{"moe_layers": [1, 2, 3, 4, 5, 6, 7, 8, 9, 10, 11], "n_head": 6, "parallel_block": false, "dataset": "wikipedia_en"}
Below are experts of layer 8 (counted from 0) of a mixture-of-experts language model. Rows are named down (a neuron's output weights, with its number) and show model dimensions 0-191. Each number is 500 + 25 x the weight over its row's rms, rounded and kept within 0 to 999. Numbers have three digits each.
Before each expert's rows: a language model's description of what the expert responds to. This comes from a sample of Wikipedia text that the model never trained on.

# expert 37
Description: Word pieces inside Latin species names and technical chemical or biological terms, such as leucoph-ry-s, Cy-per-aceae, ph-eno-thiazine.
down0:511469476522454496432474504465527501526474492508471461493518526519518481485495500488508498483510509509498497512480488482477526538469531479500512484511480483458523541516482544502534529528521500524480530501505536541500510566490539482504521496492523491426478529476544496500511468467507524537451533469503499504471483509526486496502512502506522503489472524495547477477526522477494525511517510536496537448536505504527488514475531509507444496455458524508502506498536470502539461545497483460499480493525490485531493539494488453484455535480512488540511458495504478466523523493491496477

# expert 49
Description: Tokens inside parentheses or after slashes, mainly unit symbols like sq mi and km, language codes like pt, and rookie markers (R).
down1:535477506523511487494494519502515555520510497499506495464490503482516510527528507463533498470476452493452524551564526506476540477535515456491526499522504492502531523468487516482522497499471517486451503535488515513486494531493492474518526476464520537513491530468483490484510539477495498485505535533481503544529494505450544462492503546504522511542511504510523511498513502469533537510473525518486507473491514498506511514531469509523486519501508437550512528468503494489478487488495504478444520487470464484537479498484518464490542491452522525498517453538531493514489442460485529530

# expert 38
Description: Words in place, date and weather contexts, such as on, along, Avenue, Highway, month names, and Tropical or Hurricane before storm names.
down0:486479431481515542497490459517524509509519534529524499491511468537525530533470512494486431510462541467480522521490544493459456453495509514491513438507530487531497484506507529481503439494508523516486487529502475517507475513468458483459521499528486465519524509493475535529459525520510526503494504475513512496490464521497498531494518513500520476481551475499508509489477480492493493491460493486479502537454545493518522510518491478500517506512534505515472506518482556509503507527519526505448514489459482465500486501464464481506494495543489535508520532500573514504519519529470517475

# expert 60
Description: Pipe separators and divider rows in wiki tables, especially after header cells like Total, PF, Songwriter(s), plus stat headers like Apps and GD.
down1:522526487486512489477470529475496482531494540513510567535490458518496497455519511454470509488509483474490523449504514514496502507505512502500530515477506511522499482467447481486491515494504516531492541512465437512474475455502478509469496463502505485481467500452516486439492513492470497546491486463482447501501509473523522488542524512471517469536483541499500493426476482455492463520456504543556522506502536489488509503522538485522533532505495503514453511498494477512527524508518465475499507487479513544514474521519478484487479541517538512509537498508516539480537504503506502508

# expert 5
Description: Short capitalized word-initial pieces that begin names or titles, such as San (Antonio), Do(dson), Ho(olihan), Me, Be, We.
down0:497524518492534497496515483542535498481473442449519474497478509514539480526514486493521508482527454474501533544476512513578476537494489524532515513504496561456528487497565494490465525507526485470470508534501521543477464437462502434501477492525476517485493541538479498472513518517499529505536486499499492497529526513492514490497460526530514519473490485519492498494471472491501510462529502446508532497506478513473488516466538527523522505514505436502517499534470486491504486488506489513501530503457509505507519514491503505495494505496457517491446455468480486472487515493501482501

# expert 54
Description: Nationality and language words in music chart tables and prose, such as German Singles, Italian, English, US Rhythmic, Billboard.
down1:470487511477509476498520472472539508527565481509521515542506494506479547478536490520529475527519491551547546518473483490528515485491491482488473507463483469485499514492497511490489567518528496482500514520477526487536533501513515448486499508474510528487484484533497528485515492512526534481524505469484444480494493491493475487514527493470493489502463479512523501510514522511463548510516499537544474501488559543493470508571476514519511514530494497471546569501500474517494521517539564472496516512518536484523496491482490515540500482514465495497500513443510470478500500466506517484

# expert 42
Description: Column-header and label cells in wiki tables, such as Votes, Candidate, Name, Date, Result, plus JPL and MPC in asteroid lists.
down2:507518495503484493501481538533528503493473472518493486476483519521484441473473509491572518541499470466508495519484472464549504484464522450502525553512493503472482479493477448436523518508509458476525489499511462465492508530509530517526518456497514465516496494482486500527453493544486480503519475507516434509481474486506511479497472532531495503495457484501489552523502488478511531504461512507511454470465494521486512480506517461472526485517516489494504488521505534515505486482516496531537491494566476518514479481468483498510483504477471458511498475550456525502501479460472489521

# expert 55
Description: Field names right after a dash in infoboxes, before a colon, such as Nationality, Born, Genus, Website, Coordinates, Kingdom.
down2:472546471500474525537519458528462477517488432498476515545431524562483515521468457489564469512528472501490472473511507502499530476456507479509490487495457493485531472464485512536493529501495490575531492476488484472484492490457508530492489535527502493495481512478476504461486507518513491449453484464512528533524490509515501507493528500512492479504489517505501501520527489512479512490536514557511518477512514514508455514523486505502525481515532516504497487524473432489499479521524474501561510492462478522506482529504520511514462492481509482498543520511515477501523478503482492529

# expert 11
Description: Opening capitalized pieces of foreign or unusual names and places, often Arabic or Latin, such as Bar(azi), Gar, Or, Al(ington), Capp(aridia).
down0:483527480495459497419508486508490489418471509516491484507486489525556493490547504531482512523510515503457505495508517528456491489514523507490488517547495450499507518461516522435451514517498510473518530516478488533488455502492476506489530471533493503446458478508490518541498499503466518515532471565493504491512531514493450526481503502480495471505491491537524474479522540497514453524531496506501526509509512470490457491524500505504483467525504497528500498487539490520468472481495504521452492480519499462501530460508479511508478493490503460516485466489456532499480462519492482457

# expert 4
Description: Opening parentheses and year fragments in lifespans, unit conversions and ranges, such as (18, (19, –19, 212 lb (96 kg).
down0:442495477483540525461494466520506501531503514483479487487525465536502564465477512497460535490501512525472490479487509489517506521514535528484517476496516564561534501499486482464476507509539536507517456518512486481517442502458497519507515492491523534532499464479497516450516488493492536491485509533480492530536506461542499453509477508496494473520516524502518497481496478502491442482543527499501498483494464511514476478454510542507490464498523543458461466504512443507520474508526512480519510525518505493469453488536476478485516519466508501491504479479523493491531538466486487529

# expert 50
Description: Prepositions and career verbs after he, was or who in biographies, such as by, for, joined, appointed, won, and South in place names.
down0:525502545509472504512538481506494505544502482533499540474541518486502453501544516513482526470492537479472497499500524475465519446500512539509528529509513508542526500524527481508490481491502475499483485495449436498466519508483497518492522488466513492480558536500480535537516479519562539467487526494439526500497494468502491454480477521491501511466506494501505540517468482477521489483454500454505508532542521484488514491505532475470499494515511503450473458497553460526493530483499487537489525498493465505507511525542499482509518476510530478497515460506528453509507510541479528512

# expert 21
Description: Words in military and organizational titles such as Staff, Commander, Operations, Affairs, Artillery, plus miscellaneous word-final pieces.
down1:503493519465505512490461541469489520534528531443495511519497518482498534470507505494488482503502494523517499487434459524497489490536506489481510529476516502507493498513477525521478520487537493506489533531504476473505495510564507511531523527526505462478481507540501514525528497486498473543484473486485484498469485472526460501520544494474464494525514481458507519509501534491492491475512534544512500501523525446483460487530547526507525498519470533479505521486516491486488564466489502517503567500489513464549512510498487490574505563547514522510526452497478456523491526516483491516

# expert 25
Description: Capitalized words opening titles of organizations, newspapers, awards and works, such as Best, National, Air, The Daily Telegraph, Evening Post.
down1:450469500496514492487484492547529496504514527495468507503494513499465537522464461485511553512472474496544515515457495503517449533480491535500530501496527476537499509542479478502486448475512513447496504489504526489476511534556479473498486517501495545481453484514505472529500470515493497513519488510498443487526460439475509486531495539475548502483493492522496428525512507497489499513473471502497522479534505494444522474504452525504508503516492491514516503489490486498489481478519547517542501505523522514527428486512472530511462476525521499525500479450503500512542534484522502484

# expert 3
Description: Pipes and semicolons separating entries in statistical tables and year lists, such as census rows, decade lists, and coordinates.
down0:515536543499501503543493495484550532508476485508524457468501505512519483478541492520531530489513474497460547511491479534472483505520481472516531475476492476489457534541521454499483500478499514496519452488445498473471557476482516500518464496508479532516474538509499489439506489521529532494491492512490491523546493468525487496483527514501504502453520481473470508474476480499489489505500480512520501481492504506533530442467507440513496516437494523498495457495531504512491496471464552521475515477472521496541464514464530536491486507477523509481536509492481515506500526473478552533

# expert 59
Description: Pipes, dashes and colons opening a table row, list item or field, often right after a line break or row number, as in 88 | Komotini.
down0:432488521481501451489508504548477507488489493482516502527480524509490498488519510479498531520501481492534489517505520469461521450514521493481511506478470523490513465452507499488508532505487495556517483550501535473504551446513519470483482492492488510469490422489513492504481541470553486533505488513484490472490474464473474479489482504483521492547490483468505522507505476478487517472510547473502488505452459467456505507552491535465497533457508502498464492533530484474474519472515502474513488458489493496470511470493496472446498499478541473448475524520494483494483514506505501455

# expert 62
Description: Everyday action verbs and their -ing or -ed endings, plus due and up, such as took, moved, led, handing, heads.
down3:491546499502479507495485510468463498509521482468503554511507520518513509448520571484501483513515500473504443498474532469478517515470463525488486471503514476523504480483539533537553502529491558496512537519537502452519481497494491525518493482515482472484534493464520517490495475508515517490523474474505499466483505465492494491525518458489501477515488495500527492504500490474487481469515536520489482460529503521501511493456492482526508535484480504490535533481500469482462506486484550563526492501464537470458484488453507505510490547486502479521564523545503486529517487441475505460